{
  "n_layer": 11,
  "d_expert": 288,
  "balance_bias": false,
  "head_dim": 32,
  "qk_norm": false,
  "attn_scale": 0.177,
  "init": "normal",
  "init_std_up": 0.0209
}
Below are experts of layer 3 (counted from 0) of a mixture-of-experts language model. Rows are named router (the router's row for the expert), gate (a neuron's input weights, with its number), up (a neuron's input weights, with its number), down (a neuron's output weights, with its number) and show model dimensions 128-255. Each number is 500 + 25 x the weight over its row's rms, rounded and kept within 0 to 999. Numbers have three digits each.
After each expert's rows: a language model's description of what the expert responds to; "comes before" lists some tokens at least twice as common just after its tokens as in all text. This comes from a sample of Wikipedia text that the model never trained on. Tokens count by the router's weight.

# expert 36
router:445497475505505529539527477515496488516509482514518514471503548541492513481487483492494535504495549470474515480480510478501455476508501504506529526477504472521534525426508520464488465512510530497499493467522505522499494513488503487496544508532512458492470472493497513539513530502522513485466488503474565507472516517482485495530505504531525512496508482517546497511484485545507518515510
gate0:493493490571480509500528489465500514482526451450443493488551504506536494507504521505522497544516498520529499492498481509527511485490500470492520496461500516533455512518476524512459490491510487487472517499503503476488481464485488459512536519490500500455452461472515538506548473515489503494484541476515482491522498499478509472502500505522500465494522533468540483502491499521519491486476
up0:509520484513507510490525485490519510485478503470517516505515464470508512515547514500567478559534521512512508499527452488509491489512499491494540540480546474518463551481510485534460506499516489487535482497483546494524529496482497483532518534492501480488455453477491523499519444500547481481515496510512518469490520501488491484472488492481504503511490537465530467398503511492530493503481
down0:484488493496450470503509537514549460508523492535511493507500487522520474483501507481516477492523524476482462523460483490478477539534473448494529453524457473518491457459511500486501528496463500501485503532531485532510501491487512531517480449532508454518492503533477513478460526535489488497503523487496483516474514508524495476527481461488465561522495511550537506539507471509483489494527
gate1:444491503492486534498499493515474500476482475479499478517509465488513467486482505474485501524478496500492465476492479520473516485491494466451489491525516505468510500498459488467467537454526521442465507472497470542515488481498489513531477452552507531545513516480506491470530513530488531443529490484501497547489525499521507501515475520489506477513520502547506511505498491466498457511533
up1:464501483512499473479490464511461514461483490516488519525497497545483465501530459507502473515485465522487476478534489500473480482484497511470531537567489495496528496535513494528484498469441504486535472486527478489516531494495485542542529477471477477529477472499467514480523480466485499461498477507522490516506531534492453521478488540514485509496509502464552474486488490490489464510503
down1:496487516509481504441477518484537481512459516522505521500513525494470516546499455507535499499479496569463448503481487486482496523515492494427494506518491471477479496528473510501507487487473513538563493509477512481492484480528471513475522531525490506523513471532481524484503482494509473521487463517489533488502513493529518486507540504536496488529494495477503479500509531513481481494514
gate2:506487530476509502508507503492458531505500455491503494489487483481460507521493505500570486509494485479531493499508498482505498532496460519470505523450506491472486527492500525503439532447478523496479531449479547474530468507459483501519496494508520506534498505487528446515501514528522440486515499468501521549477551517515488454453501503448531469520523487477486513490488495535512573466530
up2:488539464541506542511502510508504487510516477496451496495478512475491497512510513508489454502473520545526515489469454514510517510467479511541496508492481485521460506509534475539478518460512490504453516476474518483518478515470469481489479520549445498523461495468508521498539534530510489510478502478557503501483479491511478493492506510510486509480493528480478490492502464519491474544531
down2:484488516537494503532479503512478490467454535529530498465522472518524456516523497514471495509480471504497478507516527491504460494563512476476523501505504547507536483518482497470518481511473482521520495505518472537496518498538481510498485453481489529445475421497527496503514484499502535526499525466469478492533489509478471502503501496541469504483469555501540526544485516506522492453523
gate3:476519537481527491501496509450497480524493520460515479491531508540519449545493524529489480500543525493454474525489485503524516502543484485515487505476514487493468514478475499453526524498504517482517497508542516485494460492519495495488485517529485556498486564518490465495491531483513515465495565508480478460502521511518493515566508490472425477482449496534516499517474515478516508536480
up3:487475503484455510528518491507501513493507520540509512489516507469505530481551518512493496485524523465559525501525519488495476540500531558494534509497531504525490516459519502522483451507473512512533491543459465520516505556434489489534467491533525468539487461482490532500529492531496514534525469480487483534472467536491536502493527508505523470519525511464549509501499525528497520512507
down3:523502474467482519503550504520494508486540535526514469503490514502508501477512518510513482468477474464503504531504518521541488542480505522521534520506537496448492532486482518505452498500499477485497501511458514483512497508482436455443539501491496504471482453496500504538514496513499477484551470550463529502494486524512522506527496508508496465475494475476534535492478516519483465510465
gate4:533469497493517540462451576518525486461513506502510468505510504450498521487463463520469516522485472467495558486504559534536492546500495516491500485463520516516452449533520519465498485528494502472521506466505501479492483503490504459487474473504555510525496490532460478518511484495487525510515513466501503517511478494508525489487546506496502467508515515487545503469523474511497508521537
up4:471476527503512460527477485504452513530503500496479479518487522543532488526494531530482490503563510476545506474530487488486500475510491502515514512523517555497503496498508543512491500538530489507468496505535442495442477544521478493514522486491484487489474465478509508521492522485475514506480534536510511513539524474460512500506512503504514547516500487484462524565439524515513473514515
down4:505481482545513484524488534509514497465538476520511477499490523516441526478451501500496498510450486528480511536484499519490531514485516514504504519510497499484481531565503524485511515462501473504515511513476515555498509503479450465450483512517474491484529488509483514486458478470519501503490500492523515501538467470480507489525485519456515483492492458530511510486464504500466481491539
It responds to: Month names, sentence-opening In/On/Since, and commas in dates, such as January 7, In spite, until 2002.
comes before: "201", "202", "200", "the ", "199", "198"

# expert 46
router:489497448524520498491549463441471450502541509504513515428531505536486534538476485480474507516511549517503524505489533484513518478498507508483568513481525502503569483473522505516491454500500442505489513481478484519535509516460555494461475489545485494488523494468544527506515489541528475489490500460471512504487475518499493514533515497521533488526513467529534496521506539528518437518539
gate0:519486488498516458504500485502499544533446527499503469481445510502503522450504490470500547488529478488495469490445475480509515523475462499502510513509491529517539535514469513512475443480539490455488523508521517518473496498533523499527525458539523501484503512463492535520482497562524528518491482523512485493447503523454527509498494452498526493515477520535486486518498527512512499496515
up0:536534504477481543506498514505495499513498483514491514471477505516484480566479494501527531469526498489484492479484522492486511480489507525462457485465492531477493492508467496504480529481493475535512510496499490477509521488506488529503530539451534501584489505531504465480483531510505524477520487514500486528480515518511475478540468495500471484468482510461518510508502489514530466463495
down0:503501487480510504505564495507475504545487476471496478515499469490541469476477533503520535493508506484518498472532536494518530503531471499509489485498486518511496504507494460496459507501483493516518543504528468496486501509498525536508464490514528537475481473470472511478496543547495470511484509500468519516527537528436502527462521439524534485508524475489498467529511491483521507519522
gate1:473512505530540476457538478490532526532532479489505465523498525529511475485521500478506485460461491505499492499512499488496479518520466522567512522552503515467490533511486523510544487500486508485559501447494516510506466516520502555548513496488489513505481479471473521530509477512513468501499470555526499476501465473464550502534467535493481484512483514513485537536455498463500500541515
up1:515531530500542492515495488517504499532494425496487507470563483541493463503452508514530452484483492496481532514491493500501525489481448509547533494506491465501499571505515513542526448491499491473545478474492509531490465495517496572563502521503535515479488489544528472555495480543503525514505467519500486446555501527478490484515490530497458518541487518557510528497479495470508498500518
down1:537504482541502492540517527466511512460517529555524483535483468487497481471508518514537489503485528502454488506522487508526495499488498530460478474455472515509522501514497506513477450459513487472480503522461446518529497485503502522513502507516499491506443486500478503571488519514482506491445495474467535530486473498504505492460467485520514515538496519515480496502493507483469498516495
gate2:475476531489486472502495518484479539466518550480488466520480462517530520509481528485520488561473511493512513510434465466501466476480539524464476503485482521514493482505540499506485504528531504488519521498557530532521492487486517495480508508477511544545474456435485523505492479500518511486512510432467558527510538444515535472487478492526465496499513494489479500515496482489487516534503
up2:515506507500495527501533474499525498466504442501508548526511539506435514509512503497444491488489508488530467511554545537471497505490490510546488497498522496495503495496460484501527492495482502499519451528492453466494473531488516469518467497505508468486486533538526487471501516528461475502522509522483463483476480538474443527542505466485497503506470508501497484480493527507491525508505
down2:517498514491514513531526505488534544463484508479508471532497475497489524530547503470439465551446536500531495487511523503495435499485503523454487527520479529499484489470452453505503515516506526494541522524478486545552491514479520502497488471522462487534489487461541480439485528514497503508539510522477503464500498452501477480470503465514536487528530501486509538533482511500504531510497
gate3:483514487498497496476532530498491476518499504519521487445499503554462470488497495486506515483448503455478478488506477466523511500480540499533495480559510487445517493508533540461491483495483480494493509486533523508455525508502496507545472463494506489474473503513463452556512489470535456497510498529449502527522533474481497466500529470480541484459527479516510512480512514447476518485506
up3:493503515501481495533480488507534511503523474477527506562525502433505528510499500522492489497533503500542509494511496484495479483474480511535498511434502507512488499477552533522536503515524479495512454520475509520560454533499529512499493487477488464494480540526522544459531534525492515497451507454573501525508464501528536547514478473526494493506480522515515515503499487529519459473459
down3:495519503508489493486520519471516482548516512541523478527528530446505519537481478513508470467475514446508485488487513505482479502467490519521496471500495501492532492485521488504475533516502503511468438514526500491469467521553533497537496451486470500512483499494535439531523497478474497519564484503479505518505531511483524476454513549444529490456531498482488457508480512485541493493498
gate4:491530471494478480472486487515509451503534510469497487518502519491508554530474465481473545478548504467536477441513468466432479465470506506514500487493503496475522524467529502539498473493478508447490471502559496508500482517481490517545522491532502475507473518556487503528526495476503480513476479499527470520469503472537486533483471488510491529472523493513522518484486532526513460442495
up4:484495509509544482539507499479504522502497504549544503478504493500510473550506514500509474492528514532459564509493538505507537485534470521520518517493466499491536497470489581486506479481503552445483458547485522502517470527544526495452510524513508488504501489519507477442547521463475544495507512476474525496476525528494513469497513490509498490491494485474531499502522525466523480472524
down4:505492544455505483509524505478520465491490490487546441467542544510462483485507465496512456509476498501523514509531479484470464492509465481502480490494520509495530504468487517493490533492504500487520516461503488479515445451538460517489510496542475454526527470514521503496499516525458551519499474498532511512489517496489521513494506479460474520517522498469525481520479459497495482519512
It responds to: Closing parentheses, quotation marks, braces and brackets, often after numbers, in tables, discographies, LaTeX formulas and glosses.
comes before: "| ", "\n", "(", "\n\n", "|", "is "

# expert 6
router:495506471506507513528525491472488461524496461488522518485518490492488509515479490445489514481468531494490533464487522492520447520521538500485535542483557453546536495497540482482477511530504476516497466489489504540502504510456563504495505461542494498473523494499494510520495462495512491493499519500510539474526501519475494488534514498505483486487501466522498467514494509513528486511525
gate0:502480541496516476497528510538523512467518507523511460426503493500477514453462499511497501477477501509511528441508460513473514490504477502489509508491467509494522493505489503503520552500507501532498574503511492498500525510517487513490538465513508466471503477488512533541481473492469543461521522444493490495507461556511498514516508523469518539484504502495464530519530480478447524477467
up0:462523510524494498489474481504499445534449536508533531527502513489528500530514524467500476475484515472541487541476509504461492473536448504502496470520519532525493493503456530537473514531461510511498468495519474431472501529494485463559499469517493464460485506506516439496522485445528495487441517543476472463514459492543520515473489468481489493505512511472553491506464535523503499511518
down0:520476536489529500460530508496507473491450499558489489486511516460504534483502496486504510529528528485492509527560541552500464505546470489528511460524466496486522524511502490510505492554502504479489497516470475480490481500487477478506503511489496531460489491473468492528519488528509521483528524507505484488478469502547517503481515479533526532543509513501515483474467493492503506513460
gate1:452469498491498547504500489501492464460494485557507526474536500549457502464515477462509511478532489489497507487526492468466478541519526479510522514541484482492467478484498496482491549443538521490485484491528489517527534521486492507471495506498547516515479478479499493517498525514485485517451543535534459484536509535492491526490507527525520515503455509520470505506539518519484530425510
up1:455470509514469493511490493518544521493502540522546489516470518504518484515517481524481520531485486526501516517544471492501516498502494494475492512490539519502498494562499455560532495499485477533488499523451534547459464499550531491475533524489556516497521482472457525448455494545499528517503480486480523540521500488473517475541464504469486504499507494467535509490516502507489529487490
down1:537490479522530528534504487498507415491466520473498475483487534509499525504507572497457503483556452459527469469518479496515472489486484492515471482469523529515507472512547511490507478492452519539479515516470495498496527533487484480525531484489441490490529482552481523491493523483503580539505510513554503479482492497504526511524500484507478528495518511523522480504476523497525515475500
gate2:532475479495513515519509505508495538484503518515508512522467515512544521495532515534446541485470475498494539481461472481520498493498537485526551477515496486519513484472502506515512486525525504532519475504530535506498469476492528514461479492524530449523472508506522482494457486474499497516541490468493474493576555544497535504478492492485494491532501491512495543511472489505548533540511
up2:527458507444531510513505502445513524490529504445525532541472502525481470475472453483478493539518522508535475481500503476464550495474502500532497464516535509501457499488471515504430512518527530493516486465469486465505475485483519543475511511509499524464488451525511503443478495488461488478492505513525481552524473524500528518528500480498515500500519519503539469469486518516541556509538
down2:500501537475523514533479520451461500525495514497529535501532530479544481502464517504483484439532540479481507494496491542506472474462511494486522534507497449495456482549513530514441467529474491514445474491505491474515503531483460503497525499444480509533496558518501493495445453542520509535466506518532480482485497494510528531476496467487520509520531543501485496459539497517542491515528
gate3:486478515497462456508499509485462474490475481486502528490490475474505471525491502451495527534491469477498499501494493508486504525547500527485473510472509484525461464505504495494515487591475528513519474481465496501508525495461500504471539482472495488497488501467503496499525473538447473485498475504509509444487531497473471506460477478523518537484499509511478501514464483516468482469502
up3:523519507520544508476545467488475502509513503522487526493456546503508455535490508540472478507527488550514476476504505457520511465477469491520488537513489496473488481506458525510549536466441526493480547477533513462499447513506534488500509489460503551508462500552541498495486509481508501484483537509494492493506501494520469504475483538512518496549486503486497520472518558457557540544482
down3:516487528468510469521491515495497502436495504496497455454527499495512498541498479480519502482494531482466452465492527522527493504546462530538545479532526509491527497455483536488495507492474514490549433483507486493539491503472472498487491523482504539490454456489505484495493529499524491514487487513513507486483533482487525517519507487482457500539525463480473581512501526513472500474532
gate4:508476480462506540567502503501458509488532511449473551528520521489510466489518506515519514494506517515485520523520516516504487513505497495548472496473513521532475511515544530532495475520532463508479493492496490505486558540458506484473529541467478495514469527538492483504521501530518513485517495540473486512486522484534525544532482490501515408500518503522512525521538508507496461496530
up4:524511477512539500536527483483474466480508489443491499473508541490482474538499498482469498448506513487485512494532486498466470483538532466497503506536497517540486490542485545516452511526527494528508473479514521511482492532498477540507485479469458480500510507518502478505482459510544470437533479540480536500516529470503477497526484483529509490543547495490485497460502508521499505514487
down4:492495486526489507559514464471475485524479505536471468504485503499522483499517504490492489484531526521481500483496474535480491521541480499493508526535514498480531506476525510524531537497529455482486474502520465519499509465541482497518502476534442517491488494507524514479544529488482522479529525484499549505513538503485503465503462531482541475515532432497508486528496530511518533500459
It responds to: First pieces of taxon names after Family:/Phylum: in infobox classifications, such as Cer-ambycidae, plus closing table pipes and parentheses.
comes before: "\n", "\n\n", "uc", "opter", "order", "sec"

# expert 29
router:463551483506508501506506496528498472506571510516520522496518513523458515520470476428501561490510480476495493487496549482477505443488467502506559482452483477516544533457508489517465491510493537482484504490499525531523497531503503484482485511543540456494474489464523515522517476486511496503470534471511504481512485502500509477501543508475497492484536484493517479502493541571496498511496
gate0:484503532495455493542504541448489489492505464531491515478485509504520546508511472486472488559445536448517512466506481491494483509495460524478467472484527525493508461469482488503467488501541498519519497520482526538488515487506485500508468512496490507432546484500533513524507484465541442528460529487489490541503504487498538481489517531508517525487529529503452497513521439532516527460475
up0:517520477520507515458494510505533530484473514503520500555504507508473486521488502524510461505482495528497477513495497523459485476515513504518501528515500517494509512489505536488524503518475514513471500509527452481541485503466506481517469480541500475524538507538505491487463509523506556475547476508537502489501487482512476488521545488489503523486498503520492489490491529490505494567515
down0:472487535520486484478464512529470500561483515487477475524545479504469470475482502486512494481481547518508502475479460521510499506532466437493470532503466476497512515472482486471493471487568536501491493473487526513530480495510523497528492485496477497519517447447500489472506453481462500512494522520517513527475471516513488500517529514485526472493519503544497474467494454495475490510457
gate1:486557522513504486507536478518529495493524482502477519506507551484524480513515500456482552510474498476483498507472530513507487489499478499526560510492504501503479544503509512465511513553513533508511487469490501538493479510507499547475501492506531496526532520481492518468508480457512461540499522489518544452503498481499482485504495528494475518496478509524496471529502494512519482525501
up1:505520508453497483554512495501511498525517496500503496495493487505491494533503523537481507524464472450514530490484498499516507512530507503503501513485497524529496497485476532494495491527505520501541482456539546532481500469486453549497497524520471507523489475521473448467492538486503468465562455475502506491528481508502486512524508498538535509483500493494495457501519452483475465518519
down1:508494544517510503526480467507502477507495525454472471535529502482499516463498489499525521525510524472529496492529455454509477497486515499473517454516505519502467467516451470491489512482525530499447519487476470472469559497502480483565513472490559498471534480460449547489483500497515473500505512461484458476521455505512514545528463530514506521511486493542512520518504516502496488495508
gate2:456530508500529505467528549445456531503497527544476500470485500519523501473518470494515558531483500527469513468500470483510453508478499503525555496506476461527553471523485504535532447493523469510490529535473511431527488571511480513488515506484506494495549493498485515520479464516477493501467543517500524482509506452493498478486539487490515467517491505536486533537467529510480468486500
up2:498519499529482532487513485490474519474504494530510505521514471467523464502566505489499501458484493470490549477507503489503501490519537524515475494516500515486530491523525473490505437538492483496546466472559514523507491525505437543475476499509509540455489500527491474502548537530488503527492502505530520479446494463492480487527481498507462481510501512495478508544518535479490507478494
down2:556510513518505542475491539474485576517500541506504525507513495477504481473533515460561519483512497494509494499540467489500510508466538540531529480462521511533507485507509525508497512569513491499496497485511516496511478485455489488521476516443474483530510483495487498536500515517517514476461512527493543502491491531545510517450491558498487530498502571520524510507525521515495501482497
gate3:491484489525554489500486479525528519546473478495479473515532474547531464481472502465469482462446489454523472499494488491506483489495557515539500521483532483482501483509528484523498487517517515471504464519462446466560498553498476494497501479527504498532515515504537490500522501507477496482484522495498437467454531496527465481526554503499486499547415536462498496497530472485493551502515
up3:511524527542517486491466538493487524427515504513486452513458531441473473542506502512512537505516474534487500477532483529503511487525484512520523495545463502543487485495483480484493483488504509511510509477494518483475529499523531493539506494471495507508509529498489567485495470451514452511524520500490535511546505481454489490515501480510526488495490484521540487483497547505508483515454
down3:524525498468496455495492520498505510465575462516536501487523479492540520466486472552493515509485498516526509450505499498456513485492481481508489475534485505487502466528534477534536506518538488534490523481485504506459488535479523467511479508521543523480519499525480511527513482486507499471490506525521534492490524492486484484472493494463509501492480431540472506495463495441511466539492
gate4:479475493518492508532531517497483483483502503491485488496527514522521530481501487509512494565479501475510486493478502509479505529522542471532519493469459493498504518536505554513510538505516487476474503533533470502499480543524512484481490488502462505504480437512516512475474507483515506480512493482517507455490508458450493510491455503479512479518540519445523481504526505465525502488476
up4:501494480474510492445476477448508511494492489492468493464534510502499503509497523484499487484496452475538514522472493467469496488476539512451526497514514494502498515498477460473502506491545456514521482488537497491472502483492462477491533523456499506496501505521531476507457482479475531512477483535517489511434511532511482519509494514497502538463498494546487526478532512515445521528521
down4:505530502458511511540467478493504507530469482523477499528485509540482494445506470507509482481513542501511497517512509512509494476533514505498496501496500508464492493504507517503462483512495496506498523476500529528491530502503492536543501495546462501508507484528517515507509514471471510498485464526490507537499504537501541479515464517527520452427494522523529466498478487485522495486457
It responds to: Nouns such as age, number, population, period, series and "$", mostly in census statistics, records and sports text.
comes before: "of ", "(", "in ", "was ", "for ", "from "

# expert 11
router:478541493504498491512551506503446508537504497497542555466530498505437524488459493497458547508509516509467524494489547502509470458571506498485527505502507487519506487468538507480509498484500497511483475502493500533525496521489511501473478487504538469511482486441511510521528457513501432484486498465474501483489507524501496528528534504519495447463544485540537468512512506516496495578548
gate0:528507501503516489509462515543508555556507453471472498488509542485504466473458536534489522498494473514465519528504513528504512459481471482509515450490467466479527473502515532528491498491484474520440487481480532507459487502487488526530474473488498501540514505534504507501514514510469496464474509521463551465504464526485465513527544517510484501493498504484473492493526500483531475470514
up0:514566517467469506507507483507500509476450477509462491497503523522495478502519506502501520492483508498496506516529493486505560494506524492507460493519507456500538475543501521496497509462450541529512483496486511493488507514494508508473509468466487528538459507542452488517508509540501531509467508454506544540512509517482465492531502509494501453480478498513492522451530513493523484501502
down0:558536533502511536485526496485518480533503474520512555523486501491474486479499468462507485504482538530532499510475512502492491492508512534481470454520474477510498516501484526514523498491516514515460518486505515515510494540502467515499515515448482515461505481475511543511506528515533515483510503549485459473483483478484496513524526471523481487519558577490462516505518564525481544559534
gate1:487488468529516489535534493473477501502500528489542459489481485508511483482549474517506525548521470535506496538476489462510510546510476512525513473544486505480484518456521494487531471502542501479515548570451472511505470520519481518483512525500512483510534453543556490500523500481500517482504516507519485491494497538501488540468490538521509484488495500456481494499506543467497495506544
up1:478483477506535442458480505518499538518491499470522544515492509540496488527525535481486542539517467537534510475494492493449458513511521488501537492511518510496487494452514492488520486546449488483535524547508483474412525502508495524510472535504549504492496518531470505485500541491509511511548482488497499536454486531471469495514455508511545497480496496504508495473454524521452479524498
down1:540497490478525505501440538514471510510521472493473448473487475470485497525501494471470505492519505526495496520460543493489472508517520509522466511488501514516478515493499541501499458532517510482512485550508494517555530526469469499480532513474519514493560510518499504501493475502497505491482503453470504518505469514526483508455516513453515461520541474468492498466522475499502500546475
gate2:531520508455477443505483474463501486526484526521506476462507473511528534530487503464494521519475521482459491494482466500544506514519500512533497497492477491498508511464531543497499489463483529542524485482471504497479514496489495551479524487513480504486530523524535513467517502506478496474483466479469497495533508485498504496495447494577503521507492508495546489503476499514530519559519
up2:479488528523499501498485538511487474526523554496537497472489520500457520490492504510481488449509487558483520529535469499490477499526502465436517495509521526489465456496478513476465502516523529494557513498466527483543518507508562522526510510569470521511499523491538553516495515494497479506506487498511456493547535539502461507532470495465520473455501493527524465498504480511496487530489
down2:480556502508486538479506487485507494482545487512531511447484580457489464517465528514517464498505466451506515530523479525514511533498486476500478516522541519501540563485511493454527497526512489492536510492508506499491503524481454498504470487456500499528484489514483489486490500476503507532544497478497499482480510497474496482515543506498510507537491442500514505557520489493509510488524
gate3:463485485517477484479510506539495495525499468515494507523497487511536496504554548454517498550511515494553530487508505512482484509473523506558511483536488510548495546496514512492482490478513519501450536456487481457504510499514490485486496537481487532488492524492531540482482456480551529552493487480479455520537472540491470461454474490499487498495529488533463521500496501537484496499472
up3:498493458491509478539508513520469505504500491481485492522520486551517481510499529449512506500504526486535557492510529509493495524504526479512487467549498510549472526456494514517451489501496500509479518471498524464493530508500530480464454510477533504491501545516553496568494494512522542513516525487486481508529466529493523480513509489484502514472513474518484523488496488505477464510488
down3:489470557481478512505546507538523433482509548478461464453493473528492482438526543501486472533497462462484484493517500490477492485519520491508519492477533486504511553467456524502471498505503519517483472470557496484498509493472513451481464497489557559486521481480510462450470496526495523517485535485479491466518481500484490468476498488513476472541446498529510529474516480476519506533476
gate4:481497502534517514449561537510520500524461499482493460494491470483523494499524510541499515528473496475481534525428549507487463486513545495493520474495504479494536541509485504557476518514470491503452476521483498523521501530483508513524537450484511483534523504516500475481547485518497531445488494523499510454531500510529516514473509536561469510491470484481504469487476488502482516499518
up4:486492506491465512450494553497504521492496522502517506447491458505549507486478520488504508510499488498489523508472491485510486488488494498541459527490485470499505507515511526516479487556504511510487500477484484525502499533522515466529528478514546501513499501496464503487489478471509439482494555510490517483467476530535462448527501506516457529525535495482543458484467466527477485474529
down4:478494519529552515490524543476509496522486463492520490432475505491500449484504532501506447497498506439529487511494500512455493523500519501519560530536479429529461477506493534523517566449479455486513502547506485536512525496522498496491541492474484443489519496494510485486451523506521508470486496494499512515508557535535482490477524493534519509489488552508488496482488458493519534508481
It responds to: Capitalized nouns inside names of organizations, offices and events, often before "of", such as University, Ministry, League, House.
comes before: "of ", "(", "in ", "for ", "and ", "League "

# expert 35
router:472505461500539508519497473473497487536547504527506513468527513531470523507536499470476548531504538486529501442494503508501492462525533491516500521475542487514524477465542482488486441521535474438486503466500524540508483513473522491508470470551533480508483504473517523514519513506490463486476510473473540475494470499505507478504504506517493449488526438509492485527483541514534462530489
gate0:503434490565495452490523501472509490463497539502481503477530509506506464503448518500501523489489520535493543466534452489505534492510422520494476482530525475476504481517498487482490546503508527504526513502516521543484453522524517528516480513472500467522507533477479503502513457518506525475526499501480522516470489464480501507502466539502459505506461487501496528493524486510478489535537
up0:474483521549508473484464476505502505523531489508474534491512456511462503483533541500486459499477498504497497497488514471503497524455475480528494469484497535536488479483474521480461450504518470506477474526518512495533480475510498508495431504526510511522499487461449531471506525504493496525484513566496478481495532497490509495459492473502493510508458484505527499451504532456478493439454
down0:495520498533496473495477487492545479514515526483482550531493466431497501488502520508512474495498485475517538525466474533468505527464489467482466505480540511497497518499496470500516502485503474531435498504526561500518459488516499526520498539538462483467506510520470461486518489532539475499485507521508505535522531509435509537481521555484482434503520475469482475492488541507513514511467
gate1:474526453484465502533479515510554517530508521553476504492513484484465538520520502496500500489496506496513475516511458492461456516543437460462412523500512501456495478466505507541551454524486483516463512503484504527502527518495410437515466500515530523524471514472497505505508480504513436500543475520450476506506506527493477513477514469474494507527515506476507511490512533483513496547534
up1:513532484483489536490520513490497527533525553544422499503499484486453492553510509522484506526485493504533520492501485494500485529514503490456453496473515521493474476479479511501532451512509532510433475536498505518472523513444448473526496508508509532511477486445475507488495513518529475517547464467466497465487458588487500488433515478497545495521522518488518467486524511487522477524529
down1:503499456474464469496512472531502499526499489508498516547511522485471526516514483530494497495492501512508526463492537474541493575499512486491498526518515518455507517489478533498481515498516472492536489501514506526514493502472499511501479524502535523442509487537476493524543476450509529496469523474501505486475430480568512464519502464506507461516499448485489478502466534544499529478513
gate2:470501519483514515456518504482471537457560500482546529498521525484510514440505493477453481474507482526497508489504503477507479501495474495503467515476505527535498480518504491503562469515486457489482474506516526463518480496557458525476510491525490477534491490499509446519521510473507465484523494528482500460460474466487501510528511522490520507491509472527494459524515469513505444539471
up2:505500532503506463482508507492498480499477564494520502462525521522556505504474477526518510474555530543479485517499468509486513487514484510537488520481494572480492492477503477543469488456538507478506483491473504499548500509523530534487520509470510493500570496461515493524505500475503500528452484537504496454475483500538553491466457499490534482494483536511484466509480473516511471530472
down2:434503486501469500520464510539493506534464501472528532519488492465493489504485538486482487475496524495484481534521506478477513521516526487480505471529516455542512486491497492518514523544458464505538506564491505476505479474531533496516474499490501484492461502513520458474498505493494510456544506463480496462496505470504515531501522488507506492491523574499465488490529535471511510471515
gate3:478485519492475495510496470513531482537485515499531501487454515509525518520500479502499538493483497484511522471527479479542449483490482535450485531485505441499511473535500521483488536478495499521452463529515520524500510525525528504457490463480478497533486480492554513532481517514476472474500478502521503519531553523473495485528513493496511512531489506515473522486478516519527530509473
up3:491519501513522489481457516555468478485448485498481489475496502480474436460510479541506505511506500547482482560521495488490500494470527477493512496520517527474509493485512491462455453467465517470508477519523498486482497530472496528552510503522477453482444477503496528510473492515534488498480550475500489544501490511495494459507468496539494485523497484498521453464523523443488475538495
down3:500504493510516519473510523526455507446488522480521499542511520482509509469500518519472500506506512487489502504539519509503485471469525502497505484538468520501482501536503519544495505492456497450487503493489511498480502496511516508439493528492496450508525515460503511514523512519501488498487509453477519534521492434479490506481482461471463488462532498499493495485474484484485486483461
gate4:516499552505504526529472490486472552490461482549485537472498500501506450547504526520515526501527528519514480454488504477540471479490513488472491505507525494500513522463513502514482499509499474477504510489495473518534486458506526435477483479471483479542474540468537493514475466497476480483489506472495495486464516511458498540508453487541506471506485487530452498485462513502509491504485
up4:459527485537498523493479524490452474518475518483498527524484522502467493500524518492538488469484456499482501488526488492497451484510507471443541508534495434495504506533514505480500453528525476505469534497471538466480515489483460477525512506547495552574561437498497506486488521495485498485508511505543462513513518526503478493538547538541472526495498475521493497467520488532464501513529
down4:497537490507505445465550536525498505501515472512514482517459480535501520498486510479524499506516499520485519468531484503532499493552504538528460467510523514477506553476483448520497533484499508470487462514527501513454540503511514527442504519504501502455439504464527501508518486519499488469486537499543467533471479532547477537474514476506501516490497472511518493448542491504465502539501
It responds to: Full stops, mostly decimal points and colons in numbers and times, plus sentence-final periods before line breaks, as in 0.19, 3:04.
comes before: "\n\n", "\n", "00 ", "5 ", "0 ", "S"